{"n_experts": 16, "experts_per_token": 1, "d_expert": 320, "d_shared_expert": 0, "activation": "geglu", "moe_layers": [1, 2, 3, 4, 5, 6, 7, 8], "normalize_top_k": false, "balance_loss": 0.00124, "router_noise": 0.05, "norm": "rmsnorm", "tie_embeddings": false, "beta2": 0.99, "batch_tokens": 65536}
Below are experts of layer 6 (counted from 0) of a mixture-of-experts language model. Rows are named router (the router's row for the expert), gate (a neuron's input weights, with its number), up (a neuron's input weights, with its number), down (a neuron's output weights, with its number) and show model dimensions 0-255. Each number is 200 + 40 x the weight over its row's rms, rounded and kept within 0 to 999.
Before each expert's rows: a language model's description of what the expert responds to; "comes before" lists some tokens at least twice as common just after its tokens as in all text. This comes from a sample of Wikipedia text that the model never trained on. Tokens count by the router's weight.

# expert 1
Description: Score digits, win–loss records and sport words such as League, Cup, football in match reports, season summaries and results tables.
comes before: "| ", "|", "in ", "(", "for ", "on "
router,203,242,156,224,172,174,284,181,136,234,151,236,181,171,219,168,122,209,206,241,194,120,151,235,264,193,164,195,159,194,203,174,201,210,166,216,167,225,157,190,229,273,270,213,144,181,221,253,228,249,113,254,205,228,216,163,193,216,168,188,219,197,202,246,173,252,179,227,243,235,162,175,201,183,166,145,230,207,185,141,172,242,172,208,141,246,190,163,243,232,191,122,146,205,163,217,178,237,150,255,202,244,250,250,125,217,148,282,211,263,246,121,156,197,221,219,97,229,200,225,192,212,170,209,282,156,221,151,244,127,233,148,129,207,217,274,170,178,241,228,158,237,247,240,214,203,213,212,168,226,177,178,176,186,219,154,181,234,188,189,306,173,156,135,169,213,198,180,230,225,171,190,165,141,244,195,214,142,167,222,202,254,194,206,227,192,167,151,197,185,222,206,195,218,286,299,163,198,157,196,161,162,163,223,258,200,205,195,142,287,280,236,192,248,120,234,165,212,200,187,166,204,170,223,159,152,194,163,235,150,237,196,224,236,139,264,137,190,179,205,138,217,230,179,261,218,151,183,318,176,187,142,211,151,170,205
gate3,216,211,246,158,116,203,197,201,294,176,133,190,161,240,206,189,259,166,238,228,189,187,242,203,220,308,204,216,179,183,177,151,288,226,194,239,190,117,184,135,158,240,215,218,138,213,199,127,134,253,156,212,274,154,188,184,206,177,244,191,131,186,340,269,238,264,210,181,179,184,166,219,222,192,178,180,219,187,239,172,150,211,229,198,215,202,186,174,171,229,99,229,247,210,202,199,207,196,228,186,118,142,212,191,206,227,251,138,221,95,113,106,197,235,179,108,177,266,118,148,185,164,137,141,154,236,199,220,181,148,219,192,287,240,214,185,241,185,231,183,216,147,164,224,223,250,193,217,229,129,244,189,192,191,222,216,191,183,234,204,271,184,179,234,163,325,243,210,190,154,202,187,200,166,212,197,188,203,216,172,229,247,168,181,154,217,269,194,259,202,244,204,190,250,259,199,223,231,279,197,266,170,122,231,149,163,175,177,155,178,235,217,207,129,219,156,224,149,162,234,221,170,233,212,198,189,164,156,148,201,217,217,229,233,190,233,211,153,227,240,199,227,173,216,182,175,172,211,230,230,170,179,167,213,176,189
up3,241,206,281,192,217,194,132,189,270,214,220,207,207,269,279,205,154,290,258,110,222,238,245,170,245,178,241,260,211,166,237,178,193,127,129,246,164,180,223,239,252,127,165,184,166,253,155,207,229,255,217,144,236,210,232,222,163,232,207,195,164,192,193,210,231,195,207,144,192,168,198,245,271,201,247,223,215,179,211,258,174,178,231,228,230,209,241,161,134,309,211,246,272,193,218,195,167,182,209,144,251,200,184,186,153,266,175,173,157,141,191,155,180,287,187,198,136,244,210,263,206,207,206,119,285,166,215,161,182,227,226,179,164,222,268,213,213,215,183,220,147,162,183,219,238,198,189,155,257,241,125,293,183,192,201,174,214,219,199,267,227,105,183,179,169,183,299,188,186,217,331,158,286,160,167,207,169,198,135,237,163,193,206,165,152,214,227,162,187,151,137,194,234,201,240,206,226,200,238,217,220,251,210,186,210,183,184,153,230,151,190,206,247,228,278,229,232,136,200,217,171,218,247,137,162,231,203,236,210,217,208,224,199,174,238,180,255,244,180,221,134,212,201,169,217,256,201,258,204,248,213,219,143,144,185,208
down3,192,270,199,248,178,216,225,197,166,208,211,256,215,209,162,225,208,148,145,180,193,182,246,190,215,231,161,238,173,229,222,236,214,172,229,185,236,245,246,288,165,209,255,146,165,197,162,318,198,237,180,228,172,185,188,222,203,238,134,211,198,195,114,112,217,178,169,165,207,180,231,216,209,236,136,246,253,140,231,231,112,165,186,248,190,255,206,204,166,118,222,204,148,286,183,142,191,246,239,159,202,179,154,224,216,275,254,186,179,209,308,232,201,200,175,282,190,230,208,159,251,184,171,241,214,163,162,152,162,169,242,250,138,249,117,162,219,203,238,213,226,217,229,190,165,186,141,157,146,223,220,223,149,234,234,232,277,201,133,244,189,144,187,196,237,217,184,320,141,250,236,178,202,155,179,220,211,188,200,260,241,117,164,298,206,269,218,189,180,126,189,150,208,171,192,149,192,170,203,230,187,238,119,188,240,226,228,263,210,198,143,219,165,130,182,173,239,177,245,266,194,212,233,167,186,212,168,171,214,240,196,180,251,127,164,276,179,224,258,228,183,184,203,205,176,230,175,219,143,243,147,143,215,219,194,226

# expert 7
Description: Word endings and closing pieces just before punctuation or a closing quote, such as -ed, -ing, -ations, heard, programs.
comes before: ", ", ". ", ".", "\" ", "'", "; "
router,197,230,159,245,117,89,317,195,87,260,134,364,228,189,242,168,244,172,180,188,173,238,194,150,266,232,225,105,168,268,214,181,218,238,223,174,207,176,255,202,202,194,215,179,170,173,218,255,177,250,161,198,159,225,261,160,136,236,210,207,182,228,221,233,229,173,217,226,219,180,140,182,200,189,226,201,190,219,105,203,245,240,189,181,165,233,167,188,144,260,245,225,188,228,159,206,203,191,181,222,202,195,196,191,165,187,204,258,182,248,205,188,151,163,292,197,141,228,228,227,183,200,151,124,202,184,255,223,200,258,173,226,63,255,182,156,192,183,272,201,173,203,248,225,181,214,169,256,180,208,183,118,280,206,206,218,218,254,223,221,223,211,210,259,182,196,212,136,227,246,223,195,177,219,203,162,272,218,159,165,211,164,184,237,231,194,184,127,221,226,151,221,143,212,155,199,139,193,194,235,188,204,227,206,170,197,235,247,205,249,167,252,210,226,192,151,144,195,252,192,196,306,248,213,164,250,198,231,215,182,196,223,257,191,245,239,222,286,199,215,157,204,250,205,163,161,208,183,224,263,204,171,151,161,218,156
gate0,215,234,144,224,246,223,221,176,139,209,217,236,200,178,236,222,240,260,193,146,279,182,167,218,200,238,181,215,184,176,212,108,212,241,159,175,158,163,225,146,197,266,226,267,155,249,197,231,189,226,215,227,203,184,199,206,176,209,192,232,199,189,176,153,159,234,166,186,173,205,215,246,267,192,151,106,227,221,215,196,238,228,175,200,263,243,91,174,144,220,208,174,239,222,211,173,113,260,231,242,205,222,215,199,148,243,266,159,250,211,188,223,262,168,276,169,157,239,201,185,204,225,253,174,167,226,230,181,230,209,195,177,247,176,104,232,164,275,186,236,164,183,273,275,182,187,204,178,161,210,226,241,191,224,204,122,191,239,246,182,191,203,220,123,197,158,171,254,181,217,124,154,227,268,177,241,203,205,109,238,197,213,155,235,192,234,164,216,193,278,142,115,208,226,241,228,190,165,170,187,195,203,115,235,220,152,135,260,233,292,165,250,206,229,156,154,242,168,215,231,164,191,254,170,205,146,278,253,199,176,176,135,163,229,167,204,187,179,191,113,286,168,231,224,206,181,295,158,152,174,187,207,175,151,125,148
up0,215,114,223,164,162,171,213,210,206,220,197,215,220,205,235,165,195,191,212,240,144,203,257,177,203,162,247,155,267,221,178,258,194,184,249,176,296,205,156,222,226,174,213,173,264,153,230,144,236,131,238,237,202,203,187,158,208,256,256,195,191,220,217,155,221,130,215,195,246,182,234,204,158,188,236,272,177,204,218,155,197,196,231,232,145,192,280,206,236,188,193,229,125,204,204,202,248,230,174,172,157,172,190,247,189,143,142,267,160,158,176,159,161,243,157,254,180,180,152,141,199,187,208,235,236,180,247,207,219,158,247,257,160,159,224,190,259,116,208,174,218,270,153,146,163,171,242,213,210,161,170,200,237,193,185,240,216,190,175,213,215,217,142,273,229,259,260,123,202,205,217,218,192,125,252,167,163,228,236,192,180,231,207,154,197,277,273,192,216,177,233,262,199,254,168,114,163,244,213,160,224,212,208,190,161,189,295,181,144,116,255,137,161,171,136,220,160,161,193,162,233,253,113,261,228,211,160,217,173,227,259,265,195,211,144,178,174,292,222,223,77,238,144,218,179,234,161,284,183,201,231,175,225,228,241,245
down0,205,207,254,210,136,191,166,226,177,232,116,189,236,145,140,180,225,174,141,146,186,268,202,177,143,199,216,247,187,255,249,77,241,233,174,195,239,204,225,198,229,118,241,118,179,207,259,219,125,209,117,208,215,269,213,191,222,173,150,237,201,234,194,255,205,215,198,224,222,215,140,197,248,236,275,272,248,160,178,173,219,241,234,282,169,164,137,201,232,170,188,191,257,220,193,250,184,186,154,171,186,191,252,171,202,223,181,255,214,201,200,118,160,231,116,165,274,210,200,144,164,214,135,154,272,185,228,236,190,237,234,145,210,227,174,251,196,214,167,184,217,170,231,238,215,215,167,209,246,190,213,147,202,247,215,169,194,97,172,166,237,185,173,213,206,234,186,148,223,230,183,258,240,225,184,113,135,194,227,253,170,207,183,219,208,168,234,98,174,230,172,232,115,159,157,196,235,245,120,249,213,198,253,200,183,228,179,239,103,196,260,200,242,209,163,235,209,163,171,164,179,201,244,254,168,208,233,217,191,223,221,176,259,142,210,197,199,161,224,163,109,188,142,199,217,222,137,159,245,223,265,221,294,209,198,201

# expert 3
Description: Prepositions and location or time words in geography and history prose, such as in, from, over, north, built, century.
comes before: "the ", "to ", "a ", "by ", "in ", "its "
router,233,201,228,207,197,113,227,188,129,260,220,293,122,177,202,146,183,157,193,195,173,265,225,221,272,253,172,245,127,207,178,224,102,216,196,166,268,275,196,193,229,265,205,196,195,154,297,261,181,223,206,181,184,214,271,181,167,275,196,179,214,270,143,135,199,282,224,212,173,275,262,174,223,221,200,186,219,285,247,141,228,222,174,213,196,207,254,197,208,192,259,217,172,188,154,155,210,220,159,248,149,250,219,187,197,182,185,227,256,220,219,199,186,183,176,115,126,229,206,242,174,220,194,180,180,226,270,232,273,144,211,234,161,246,212,239,255,224,260,166,205,211,236,143,193,225,219,256,205,203,256,142,170,241,225,196,204,238,301,245,257,241,206,153,192,166,214,275,216,201,163,146,204,210,120,199,159,172,234,284,176,228,197,220,182,131,186,246,166,222,157,252,190,212,205,225,196,237,191,216,168,144,181,247,154,130,197,195,207,166,224,168,263,190,197,222,190,197,126,225,174,200,258,132,230,195,197,199,177,201,254,193,94,164,200,177,233,199,254,218,212,188,205,231,175,194,255,148,150,189,227,217,270,133,159,179
gate3,135,160,176,164,200,221,191,206,192,227,134,171,226,139,187,202,242,175,140,213,128,193,207,150,268,207,216,207,219,262,183,225,157,194,217,192,158,198,196,179,259,252,236,249,275,118,209,213,206,196,181,251,141,178,250,231,241,182,222,143,241,248,190,199,284,179,185,226,192,184,193,141,219,177,204,148,272,125,200,208,197,182,208,262,121,253,213,156,241,196,206,240,226,251,226,167,224,227,247,261,168,253,163,195,231,265,189,209,149,254,295,161,214,192,217,162,180,231,188,281,157,152,153,160,217,186,160,261,187,218,145,299,209,204,232,171,151,239,194,196,212,197,172,180,213,161,265,195,157,201,295,247,182,218,151,189,231,130,182,241,166,201,195,231,197,214,249,216,199,185,164,212,174,201,206,237,194,240,231,195,239,220,194,202,222,222,192,129,109,251,163,211,163,214,236,232,177,288,173,239,142,125,246,105,150,161,223,220,131,223,248,145,214,210,216,166,199,219,228,157,114,210,203,283,221,265,190,268,235,223,227,310,173,320,257,182,177,201,230,166,222,214,209,174,201,202,189,150,132,171,156,173,194,178,242,195
up3,127,256,258,236,176,276,157,167,163,183,142,156,233,195,228,194,171,127,232,187,153,204,197,208,212,222,204,184,242,280,204,281,185,170,228,227,133,171,239,225,214,161,189,191,226,158,157,148,216,179,285,209,202,207,225,238,200,188,224,186,230,172,274,264,245,246,207,204,180,235,245,224,270,149,144,153,184,126,206,213,183,231,166,299,87,180,213,200,187,225,214,123,234,150,189,171,179,251,189,182,184,152,168,150,222,207,204,207,149,188,275,134,192,194,195,244,205,165,226,209,154,199,209,167,172,131,106,242,170,151,161,194,237,199,270,189,190,198,202,310,136,202,183,195,176,212,192,240,203,139,221,285,211,209,195,230,189,185,215,234,147,152,196,159,197,227,202,203,227,191,254,148,178,170,206,261,190,208,226,269,261,228,204,173,185,224,269,195,178,223,181,162,131,229,227,200,200,221,200,282,220,210,131,191,207,144,188,180,136,233,290,145,175,171,224,167,233,271,144,232,208,259,213,234,250,191,210,243,191,196,206,203,188,260,250,102,204,121,181,237,306,229,261,180,170,206,180,209,157,147,170,194,216,237,215,290
down3,183,171,48,186,269,198,231,271,248,263,271,134,230,204,122,160,214,256,147,180,215,204,237,195,254,135,205,182,201,160,174,216,128,150,232,204,191,179,165,230,170,216,240,250,201,154,160,183,211,175,193,163,208,230,203,196,218,196,187,177,241,103,213,270,210,175,215,297,195,219,141,161,219,105,200,180,216,151,230,195,196,182,167,257,180,149,272,127,192,166,210,204,219,231,251,261,176,247,155,214,245,160,225,243,252,239,146,215,161,144,206,199,143,188,191,157,291,168,227,286,168,199,169,164,195,168,170,261,201,240,176,222,229,216,245,237,170,229,159,180,219,217,116,179,226,172,196,181,97,155,202,265,188,204,177,233,170,216,153,228,184,91,147,176,198,221,259,172,181,175,142,188,193,154,217,196,153,209,230,125,213,238,208,232,251,228,275,121,141,171,141,193,220,198,144,179,198,216,202,190,149,189,206,153,135,196,239,211,185,160,187,177,223,199,272,164,202,227,253,185,209,150,198,250,248,214,225,195,230,184,141,206,162,229,200,195,139,182,134,157,172,159,225,186,179,206,165,183,142,249,175,147,165,226,263,205